Weights of a small mixture-of-experts language model, trained from scratch on English Wikipedia: 243M tokens.
Below are experts of layer 4 (counted from 0) of a mixture-of-experts language model. Rows are named gate (a neuron's input weights, with its number), up (a neuron's input weights, with its number) and show model dimensions 0-63. Each number is 128 + 32 x the weight over its row's rms, rounded and kept within 0 to 255.
Before each expert's rows: a language model's description of what the expert responds to. This comes from a sample of Wikipedia text that the model never trained on.

# expert 10
What it handles: Numbers in tables, lists
gate2 [ 68 114 115 122 174 116 114 183  77  97 149  92  95 109 160  72 124 164 140 134  87 106  78 233  92 128  71  94 131 180 104 150 114 107 120 101  94 118 161 111 122 116 181 156 111 142 125 129 117 136 203 162 161  62  70 119  97 168 109 134  80  91 107  83]
up2 [ 95  82 118 120 165 113  98 146  92  89 135 126  77  89 147  78  89 160 114 159  92  87 102 137  79 100  64  93 123 147 177 111  93  96 173 120 136 101 182 119 101 114 175 101 135 180 135 152 112 178 163 173 177 138 122 146 123 144 151 148  92 135 141 104]
gate3 [140 148  84 149 131 126 100 130 113 153 103 100 120 148 102 161 152 221 146 167 184 130 168 166 140  93 106 127 119 159 100 117 117 147 126 119 114 100  97  70 146  71 144 169 151  99 117  99 120 118 133 113 101 176 156 141  99 143 128 111 112  74 120  73]
up3 [ 87 147  61 155 134  84 102 108  90 157 131 129 160 111 153 176 146 191 183 137 165  98 137 151 107 119  75 145 167 153 109  71 143  93 148 115 117 141 126 120 130 153 195 142 132 111 173 121 102 146 152 120 131 121 154 137 123 119 156 115   1 119 108  92]

# expert 21
What it handles: Verb endings, participles
gate0 [ 64 158 125 110 181 120 138  79 132 129 177 127 120 168 144 110 170  79 171  74  73 127  85 118 182 183 116 100 116 152 123 113 137 137 108  91 111 160 131 154 116 171 119 101 120 107 193 132 108  98 116 139 120  90  99 167 168 111 157  80  84 129 103 102]
up0 [ 91 176 132 107 162  63 108  41 125 136  99 138 100 204 131 117 160  86 117 148 140 141 105 111 134 125 108 139 130 157 112 136 166 147 103 117 114 146 155 143 110 210 121 115  98 161 123 147 114 137 107 139 123 125 135 163  81 103 189  84 148 174 106 136]
gate1 [158 118 137 122 106 103  94 107 137  71 150 103 108 151  58  96 156 156 170 169 137  51 162 136  96 173  99  97 141 134  75  70 132 133  65 145 151 198 129 152 115  83  96 153  90 134 183 120 117 148 131 109 159 139 115 107 121 156 154 161 146 148 117 125]
up1 [170  84 113  73 122  78 104 138 131  79 157 125 139 148  82  67 195 192 162 192 137 112 153 137 141 113 125 123 143 140 108  71  98 129  62 110 146 154  76 132 101  70 114 101 160 154 142 118  74 133 114 109 122 166 170  92 126 142 172 123 122 161 160 121]

# expert 44
What it handles: Middle word fragments
gate0 [ 84  85 102  65 131  92 132 120  64 121 147  60 138 146 125 166 132 104 115  85  74 136 144 122  90 155 104 121 148 173 124 174 121 153  79 110 105  84  74 109 124 143 155 152 155  98 134 104  93  99 180 135 124  94  92 166  32 123  90 185 156 125 130 140]
up0 [ 96 114  87  85  73  90 121 124 129 145 130  40 130 158 124 178 146 166 158  92  86 113 146  73 133 144 133 117 123 138 127 155 167 169 103 123 103  80 126 141 161 150 150 140 140  85 149  89  95 119 152 134  88 114 123 178  64 190 146 123 156  82 120 186]
gate1 [178  96 143 137  92 149 118 135 148 114 126 109 166 153 166 142 105 132  66  90 154 149  98 142  80 130 134 126  85 164 127 122 117 123 149 142 153  89  91 137 118  84 226 166 111  76 153 187 140 120 185 230 126  92 166 145  75  89 116 170 121 125 135 138]
up1 [207  92 137 109  93 161 137 127 169 161 144 203 144 114 183 101 109 113 137  97 150 134  97 130 128 109 155 169  59 105  60 106 178 161 117 148 153 115 137  83 153 145 161 112 110  94  91 149 154 102 106 179  70 175  93 101 101  98 116 164 174 128 195 156]

# expert 29
What it handles: Foreign name syllables
gate0 [111 130  92 146 162 135 122 158  91 123 146 141 152 197 156  73  85 123  50 133  57 108  78 120 154 172  96 112 119 171 118 152 148  66 138  87 136 112  89 132 145  97 161 101 142 109 134 118 152 166 161 199 110 108 135  81 112  97 102  98 130 147  67  91]
up0 [ 93 137 201  73 103 121 175 188 138  85 140  98 140  90 129 134 135 151  95 127  39 100  62 154 124 163 110 152 165 135 195 110 113  77 105  86 131 133 148 151 148  70 147 118  89  67 139  84 118 103 150 124 132 136 155 119 117 127  94 124 112 155 105 119]
gate1 [111 181 116 175 124 110 108 156 166 157 121  62 121 110 123 152 131  91 144 178 130  88  78 121 170 122 122 139 152 170 100  64 122 176 142 118 158 115 118 114 148 117  96 104 153  63 154 110 143 148 142  98 167 217 158  76  49 174 117 101 126 117 143 169]
up1 [131 113 145 166 124 130 142 177 137 147 146 100 107 157  96 169 137 145 132 151 132 146 101  52 192  67 144 132 101 168 115 138  93 170 140 155 133  84  94  37 114 104  97 150 153 141 136 155 164 116 154 111 140 146  79 109 126 154 174  76  47 157 148 138]

# expert 38
What it handles: Word-final vowel pieces
gate0 [151  98 133  80 145 114  95 146  80 167 167 137 126  80 132 158 102 115 162  87 124 123  93 122 109 101 133 142  86 153 122  82 107 106 142 133 170 101  98 214 115 114 196  77 151 127 114 154 132 106 125 147  73 178  99 121 104  79 143 109  90  68 146 149]
up0 [100  96 215 173 111 116  90 207  54 171  98 112 137 124  85 187 102 117 132 121 103 154  93 137 134 117 118 100 111 164 145  81  67  99 156 117 167 111  90 122 113 177 163 144 199 153 137 136 118 171 109 168  57 172  68 103 173  69  97 144 112  75 107 156]
gate1 [177 156 124 147  99 114 120 175 137 108 189 120 116 149 118 135 121 126 111 113  99 119 142 147 146 180 129 101 189 213 134 112 154  95 185 106 128 171 165 118 134  83  72 127 131  49 122  81 128 131 140  91  30 197 103 115 126 127 146 163 125 142 110 129]
up1 [177  65 113 127 142  83 135 155 108 112 195 132  86 156 142 130 107 121 139 112  95 149  78 140  98 152 108 118 168 186 121 137 135  68 166 132 108 120 182  95  35 101 136 146 163  76 162 128 148 123 122 113 123 225  92 141 145 114 131 124  90 132 112 165]

# expert 28
What it handles: Inflectional word endings
gate0 [121 141 166 122 114 143 140 108 110  97 197  29  94 153 134 134  98 119 147 109 124  45 142 129 110 154 134 132 144 167  95 155 103 105 140  99 191 178 116 152 144  78 135 125 161 139 112 115 127 126 168 111  83 140 112 115 117 142 170 154 136 118  92  75]
up0 [111 129 185 143  98 154 139 118 132  86 112  85 111 146 134 102  94 134 128  64 123 143 143 101  95 165 123 184 148 121  86 119 169  85  97 121 213 140 148 153 123 126  85 139 175 135 142 132 155 124 152  82  52 123 134 149 115 155 145 133 169 155  86 150]
gate1 [150 152 160 118 120 143 119  98 103 184 129 151 205 144  95 170 147 169  71  98 144 142  95 126 121  96 111 151 107 157  74 140 156  95 176 118 143 117 200 211 109 150 173 104 160 118 196 115  94 142 168 156 151 138 141 159 126  94 161 111 134 105  91  90]
up1 [172 125 149 140 160 127  56 150 132  93 131 127 121 169 113 133 124 158 122 118 115 100  78 133 106  68 168 150 148  92 113 111 151 146 198  69 143  86 137 145  49 152 135  86 208 110 114 145 113 162 147  94 162 162 129 130  90 146 166 140  68 111 118 133]

# expert 12
What it handles: Table cells, prepositions
gate0 [156 117 135 122 109  69 112 108 171 139 168  59 129 132  89  17 212 139 127 119  60 131 138 128 136  98 118 112 103 131 117  74 123 129 109  96 145 161 164 156 102 165  95 112 155  72 135 105 198 141 124 149 119 146 140 127  82  89 166 109  86 164 143 104]
up0 [144  92 104 157  98  98 121 130 124 179 165  82  71 103  72  42 171 132 152 169  98 118 135 195 137 114  47 105 125 175  83 119  72  91 128 119  84 149 154 180 145 145 112 101 125  79 121 147 143  56 152 144 133 119 164  55 130 138 140  51  88 114 140  45]
gate1 [ 70 107 135 122 157 151  99  96 145 135 176  66 129 179 119 137  93 116 173 150  72  84 142 119 146 158  92  85 153 132 141  89 166 160 147  65 182 132 145 137 131 140 136 176 108 116 103 127 137 152 160 134 168 129 107 156  70  95 146 163 112 143 157 144]
up1 [148 136  79 168 176 127 129  83  61 116 118  66 141 182 135 166 156 138 130 166 139 116 138 131 122 144 140 108 112 133 155 133 155 159 172  93 218 169 115 119 117 113 154 172 124 104 187 123 149 185 153  93 114 153 206 121 143  82 123 155 147 133 119 121]

# expert 56
What it handles: Spaces and word starts
gate2 [152  45  73 152 154 123 140 147 129 134 188 158 134 148 170 161  89 117 175 149  89 100 141 178  86 109 145 118 176 126 127  60 152 154 105 107 122 163 132  85 140 106  40 121 146  99 160 141 171 160 163 108 122 179 108  86 136 147 114 156 114 119 105 125]
up2 [ 64 105  75 151 149 156 144 161 129 139 148 134 122 116 106 119 141 113 235 168 167 100 147 149 102 125 163  97 102 145 123 142 166 143  75 157 112 156 167 100 121 138 110 120 113 149 153 124 144 131 106 123 131 174 110 102 147 179 158 126 120  81  77 130]
gate3 [120  74  63 174 188 117 156 152 163  83 189 105 130 116 132  93 148 136 101 153 152 114 100 146 155 141  94 219 145 203 168 128 128 115 132  62  84 129 123 131 133 104 151 134  82  65 172 107 113  78 117 142 112 140 149 152  59 123 151 124 116 109  94 142]
up3 [113 170 123 171 166  92 103 123 112 114 110 133 137  92 165 112  93 147 134 129 175 151  90 157 177 191 113 163 143 167 217 148 117  68 108  73  77  91 112 117 132 111 144 209 116  83 120 117 105  54 126 160 156 104 108 147  69 120 150  86  96 116 111 169]

# expert 45
What it handles: V-containing pieces
gate0 [148 147 102 112 107  79 131 182  88 124 176 115  92 160 130 143 158 123 152  99 163 134  90 161 130 118  84  75 108 100 134 160 195  50 177 133 120 116  69 135 170  81 127 128 122 104 152 134 135 120 136 180 155 136 151  85  97 152 106  90  96 187 110 113]
up0 [146 126 131 105 111 177 158 140 139 143 127  67  88 141 167 126 175 159 215 121 116 126 147  95 145 150 155 141 158 152  99  97 125  76  97  98 129 135 126 149 155 114 117   0 131  82 195 124 120 105 151 133 146 157 167 115 154 173 102  88  97 112 108 116]
gate1 [124 126 100 145 162 136  98 124 125  80 158 107  95  87 118 127 155 183 149 134 124 101 127 100 120 128 124 162 122 139 125 172 127 148 179 106 199 164 132 155 140 180  82 157 123  49 103  96 101 122 132 121 187  66  92  79 104 118 144 132  41 125 114 140]
up1 [183 109 125 142 141 187 140 182  95 113 145 132 123 155 143 101  75 137 131 147 105 123  72 156 140 144 132  84  93 127  93 143 112 113 224 117 145 146 124 136 119 166 167  96 140 141 162 138 127 128 133 141 117  74 139 144  49 111 135 124  73 186 118 142]

# expert 30
What it handles: Vowel-led name endings
gate0 [174  76 108 142 162  80 157 228 134 104 201 129 156 129 155 124 107 177 149 137 117 110  81 128 107 192 138 134 173 129 151  99 126 118  89 136 120 133 107 112 135  78 152 171 140  96 163 149 151 188 101 113 130  99 138 119 101 125 134 156 159  59  92 109]
up0 [166 150  69 108  98 106 159 217 125  93 149 174 147 117 107 130 104 165 122 119 120 112  76 116 164 130 119 129 204 160 152 120 131 135  59 103 107 100 125 117 169 146 145 166 160 127 140 149 148 208 102  77 170 147 113 157 112 120 121 154 116  88 121  86]
gate1 [ 86  86 120 121  99 154 146 132  89 143 137 142 160 140 122 114 168 164  87 100 110  91  26 137 129 139 138 142 141  92 111 139 190 132 136  96 126  83 163 122 130 125 138 128 129 120 112 155 167 148 100 105 145 180 111 149 117 120 114 103 129 113  81  87]
up1 [105 102 132 125 119 130 108 120 128 108 181 150 153 123 106 123 166 190 128 107  78 111  86 124 121 131 134 166 111 131 146  47 110 142  99 121  91 116 159  65 179 127  61 145 115 156 104  96 126 128 124 227  48 115 103 158 191 141  84 164 142 126 107  98]

# expert 57
What it handles: Word-initial capital letters
gate2 [211  91 113 187 129 121  79 123  87 110 163 105 120 161 112  99 119 126 179 110 163 148 111 134 127 150 106 116 135 148 159 107 162  63 155  95 120 143 133 137 114 125 120 106 133  85 138 142 151 113 121  74  77 104 175 143 117 156 159 113 111 124 114 109]
up2 [172 131 129 154 112 160  74 128  94 115 143  96  96 130 114  51 100 148 208 143 145 146 135 127 129 103 131 150  86 149 186 138 142  60 172 121 156 144 140 141 138 116 111  50 118  96 133 112 168 174 104 123  63 109 152 141  90 186 129 103 119 110 118 135]
gate3 [171 120  82  89 126  99  80 100 143 110 166 117  83 136 115  91  44 109 143 126 130 169  96 142  92 125 128 169 146 164 149 134 176  86 164 100 131 160 143  95 150 104 116  71 104 109 147 131 131 128 124 127 101 122 129 140 163 111  96 106 145 173 143 158]
up3 [162  88 112 192 122 100 165 132 123 113 170 123 127 142 102 107  91 127 174 111 117  97  67 132 195 135  85 161 135 144 156 125 170 119 141  37  82 149  90 161 183 113  97 141  97 116 187 123 122 141 131 144 106 166 131 142  77 163 165 151  92 117 100  85]

# expert 19
What it handles: Capital initials of names
gate2 [119 135 119 107 154 158 129 148 131 107 123  98 157 170 120 199 105 126 149  96 156 122 135 119 100 175  63 190 148 151 136  72 149 132 117 118 126 171 136 174  55  80 140  85 131 142 175 204 109 133 141 142  90 133 138 164 130 131 149  79 146 158 117 125]
up2 [114 169 145 135 181 133 104  72 106 131 137  98 117 108 163 144 118 150 151 160  89 162 119 115 147 130 139 113 101 132  99  90 185 111 124 170 137 187  81 148 139  98 135 161 127 107 125 186 123 134 117  96 131 106 172 141 125  69 174 143 153 209 130 153]
gate3 [163 116 156  84 145 115 130 173 161 108 148 139 128 102 132 103 122 124 116 151  99  72  88 122 119 118 133 109 154 112 158 114  92 119 131 144 149 108  85 141 128 131 105 118 159 113 110 103 130 162 213 111 101 120 134 140 150 134 182 120  99  74 158 120]
up3 [159 219 143  86 149 131 145  68 117 137 118 143 125 126 169 150 145 152  94 145  86 118 109 170 140 182 147 115  93 124 111  88 128  72 129 112  69 148 143 211 122 114  81 154 167 125 118 142 155 168 177 121 111 110 146 130 144 143 149 116 142 176  88 125]

# expert 34
What it handles: Plural -s endings
gate0 [133 129  57  98 121  84 110 162 132 106 138 173  97 169 118 154 141 117 173 121  49 100 101 135  98 109 137 189 168 108 120 137 141 116 131 127 144  98  76 143 139 136 186 150 152  70 167 133 154 188 179 138 143 157 139 153 125 103 134 107 188 137 126 151]
up0 [155 101  86 121 105 141 124 119 162 102 122 153 134 131 168 161 104 104 170 154  77 138  92 129  76 139 151 123  89 132 158 164 119 158 114  87  97 163  80 127 148 182  92 136 114  82 186  84 143 158 187 106 116 146 150 162 142 153  51 132 147  87 153 106]
gate1 [117 109 133  75 180  86 126  80  63 116 185 142 101 121 139 150  96  87 148 137 166 140 105 132 132 117 117 129  90 104 179 142 139 140 159 145 146 123 143 101 155  82 128  96 177 104 137  99  94 100 105 130 145  89 127 121 103 156 160 152 127  98  69 185]
up1 [105  99 115 152 149 135 138  78 108 121 223 120  96  94 149 171 114  96 166 165 160 146 109 157  83 136  78 115 108 149 148 160 162 148 125 163 134 129 178 101 172 114 178 133 200 181 124  64  79 154 132 164 141 118 149 144  85  78 161 123 142 104 169 156]

# expert 18
What it handles: Line ends, past participles
gate0 [226 103 153  70 203 114 106 153 142 132 228 179 171  92 120 149 142 128 124  72  86 157  74 110 149 160 178  94 140 121 119 118 110 154 135 111  92 108  42 157 149 111 177 139 137 126 167 158 144 139 135 116 134 162 155 157 141 133 148 145 140 182 144 136]
up0 [157 144 155 137 186 109 124 202 115  91 150 144 121 122 116 174 138 139  78 140 108 119  65 100 141 137 158 129 146  73 113 138  92 136 131  96 119  82  94 150 137  97 129 125 158 200 125 145 155 182 110  96 153 137 138 211 129 159 150 156 105 142 166 137]
gate1 [170 139 103 115 125 124 101 178 101 130 124 123 116  95 162 114 132 148 126 135 134 119 122 147 115  98 164 157 110  87 137 130 151 121  95  67  96 162  45 183 189 146 112  81 174 118 139  90 139 148 108 156 151 124 130 125 122 171 118 201 149  87  78 112]
up1 [163 114 135 151 150  86 143 193 177 118 125 127 138 110 169  47  80  80 160 142 155  65 135 114 150 134 181 163 166 156 131  96 182 134  36  74 137 145  90 117 132 147  81 137 148 132 140 131 148 155 120 105 110 158 115 160 137 111 136 135 174 100 105 138]

# expert 48
What it handles: Conjunctions, mixed endings
gate2 [139  94 120  87 105 116 145  95 136 125 128 151  87 193 139 128 166 147 159 188  76 142  74  94 134 125 153 166 142 138 114 113 132 130 166 123 131 140  90 142 140  80 109 164  69  85 137 122 146  74 142 102  85 136 164  99  86 169 156 138  37 129 192 160]
up2 [ 92  74 131 163  33 143 177 103  90 116 131 126 147 186 128 176  96 186  78 149 100 108 105 173  99 104 109 152 160 143 139 109 104 118 155 109 138 151 112 112 166  85 141 137 131  49 139 125 111  85 141 115  95 124 116  81  53 175 147 138  63 159 147 100]
gate3 [ 63  91  90 119 125  98 124 162 129 102 113 152 121 153 184  98 137 131  93 169 177 151 117 198 144 133  87 161 121 110 154 114 138 164 150 115 121 141 143  27 145  96 103 112 104 111 119 124 128 128 113 165 107 110 101 110 138 198 142 127  85 150 210 148]
up3 [ 94 112 136 155 102 169 128 173 150 105 122 105  98 172 127 141 165 192  99 206  97 157 119 208 128 186 140 150 102 137 143 134 175 138  81 168 128  84  78  84 154 140  63 155 103 114 142 116 141 113 152 153  81 139 132  90  79 102  88 162  86  69 123 120]

# expert 43
What it handles: Articles and adjective suffixes
gate0 [ 82  72 135 142 191  94 168 176 169  99  95 138 134 163 121 140 146  92 134 105  98 134  99 131 127 172 158 155 107 153  99 186 175 146 152 112 158 127 166  96 174 144 115  77 154 122 104 135 150 121 166 163 127 139 108 129 107 146 206 145 165 121 125 133]
up0 [124  76 126 130 139  98 138 135 145 119  97 183 153 140 141 142 192 141 159  99 124 181 123 149 119 201 113 174 126 145 104 130 117 169 162 132  92  94 170  96 182 131  90  96  97 133 149 102 118 116 191 151 150  99 129 102 147 114 123 128 137 116  83 163]
gate1 [175  68  56 137 176 115 127 137 174 165 157  71 182 194 166  91 152 122  50 146 118 124 109  94 149 151 120 146 122 128 112 177 137  64  91 104 125 119 133  95  84 136 125  99 173 130 130 153 113 169 148 138 122 142  80  94  80 165 154 176 107 168 129 139]
up1 [197 129  63 145 130 105 121 146 155  92 154 119 129 161 195  95 128 110  80 170  79 127 129  90 124  98 168 130 145 123 122 203 111  57  93 117 135 118 128 108 116  86 106 155 161 103 103 106 117 179 138  80 133 154  51 104  93 121 117 186 113  93 160 166]

# expert 4
What it handles: English syllable word pieces
gate0 [174 173 135  93 131 141  96 121  91 180 171 120 165 119 173  78  96 105 162 174 138  92 121 154 172  86 173 175  97 126 129 126 140 108  93 117 116 136 117  86 131  95 119 120 101  78 141 143 114 142 173 177 151 139 133  99 135 178 130  96 106 180 117 127]
up0 [ 92 168 118 109 151 139 109 140 115 196 134  96 168 145 174  71 115 135  58 127 131 103 125  86 114  94 166 120  81 133 131 127 133 109 127 165 159 206 123  95 141 149  79  73 126  96 186 115 158 149 139 164  44 111 128  29 150 114 130 106 137 119 183 131]
gate1 [172 122 109  77 156 120 112 172 102 185 160 161 126  93 161 136 127  98 174  86 133 136 123  87 136  67 121 130 172 108 167 190 171 153 180  69 130 134 114 106 168 117 141 135 179 101 165 155 136 137 142 119  85 104 131 190 125 140 117 139 124 160 116 150]
up1 [170 192 130  85 144 130  80 131 111 132 134 170  73  80 144 137 106 131 122  97  88 147 101  87 116  94 169 132 117 123 138 170 131 144 126  86 126 157 103  96 128 134  98  66 150 136 135 121 177  91 104 107 128  65 125 147 163 190  76 121 116 140 158 124]

# expert 40
What it handles: Articles and determiners
gate2 [ 96 135  84 111  85 137 102 148 155 111 164  31  96 154 146  70  85 105 154 171 146 118 102 101 133  95 161 184 124 104 109 167 103 141  96 143 146 106 132 144 111  81 159 124  69 159 192  88 160 125 135 141 193  74 137 128 159 108 142 141  58 116 110  85]
up2 [116  88  76 146 114  88  58 138 204 175 103  72  80 104 162 105 127 137 112 184 134 119 101 141 132 117 123 103 160  79 159 155  96 146  71 121 123 135 133 187  69 108 185 104 146 136 149  99 186 132 110  85 134 114 119 130 176 163 156 113  98  96 207  57]
gate3 [116  99  93  84 154  73 126 147  91 177 181 116 127 123 146 154 124  93  74  72 133 122  88 117 101 122 184 118  99 148 141 150 165 126  95 166 140 165 148  92 114 142 144 113 184 167 127 104 134 167 147  93 141 118  93  90  45 136 123 161 158 148 102 148]
up3 [137  98 121 148 160  86 150 121 106 172 195 143  83 136 136 142 121  91 154 152 107  95 149  94  71 163 160 117  55 138 153 133 139 153 102 192 140 162 195  82 134  96 127  98 122 171  94  86 130 139 111 128 168 119  99  84  74 121 182 116 150 175  85 158]

# expert 60
What it handles: Word-initial capital letters
gate2 [144 108 129 135  89  95  97  81 117 150 118  79 174 143 165 161 136 134 108 161 115 115 129 147 183  98  87 135 154 142 104 150 128  58 104 128 146 158  39 175 124 150 143 105 170 139 157 171 100 108 148 117  82  69  77 158  86 144 161 162  74 157 142  94]
up2 [130 132 151 125  86 107 101 119 121 111 111  96 160 146 128 153 118 125 124 135 109 142 104 122 168  61 103 143 150 127 158 101 106  90  53 114 139 188 101 144 101 109 142  89 157  96 132 212  85 109 135 172  88  82 130 145  77  94 129 127 175  98 138 126]
gate3 [123 134 156  95 123  72 116 138 103 145 195 179 133 100 124 142  86 165 108 156  79 130  72 106 196 143  85 154  97 116 203 174  96 156 126 116 206 122  95 116 150 135 130  78 138  69 170  75 138 155 165 158 133 103 106 122 133 146 145 150 120 152 148 162]
up3 [133 131 136 169 124 143 125 102 195  98 130 125  95 113 174 166 133 108 104 188 125 135 101 117  94 113 128 115 165 132 121 132 123 162 116 140 142 121 116 178 113 157  98 114 125  86 109  82 141 176 148  85 138 130 149 111 152 113  92  96 124 162 181 156]

# expert 0
What it handles: Word-initial capitals, quantifiers
gate0 [154 158 149 166 120 116 116 158 175 187 125  69 152  98 168 105 114 131 112 182 153 110 144 129 156 170  96 114 142 117 106 102 122  94 152 117  95 147 110 171 204 122 132 152 133  71 108 166 139 232 120 154 135 128 149  86 117 162 126  96 135 106  98 104]
up0 [159 146 143 118 152 140 137 135 128 160 160 170 135  86 148  84 124 133  80 148 128 126 106 126 164 131  99 132  98 136 148 167 148 107 162  87  71  82 123 177 143 122 120 105 110 105 165 151  90 159 143 162 126 157 129 136  83 136 106  62 149  82 102 121]
gate1 [197 114 128  84 163 138 165 147  99 105 189 102 111 145 177 149  95 166 164 138  66 135  86 144  83 142 135 153 133 172 117 146 164 102 115 124 122 120  94 124 158 135  93 199 200 103 207 123 137 135 132 134 126  87 142  97  78 110 104 118 112 118 117 129]
up1 [195 175  87 135 104  76 182 135  94 133 114 102 162 167 175 165 130 138 169 166  77 139 143 162  93 144 162 201  84 152  87 172 163  80 127 140  85 108  52 152 148 115  63 181 150  83 162 106 129 107 138 131 105  67 134 130  83 107  76  81 180 122 111 146]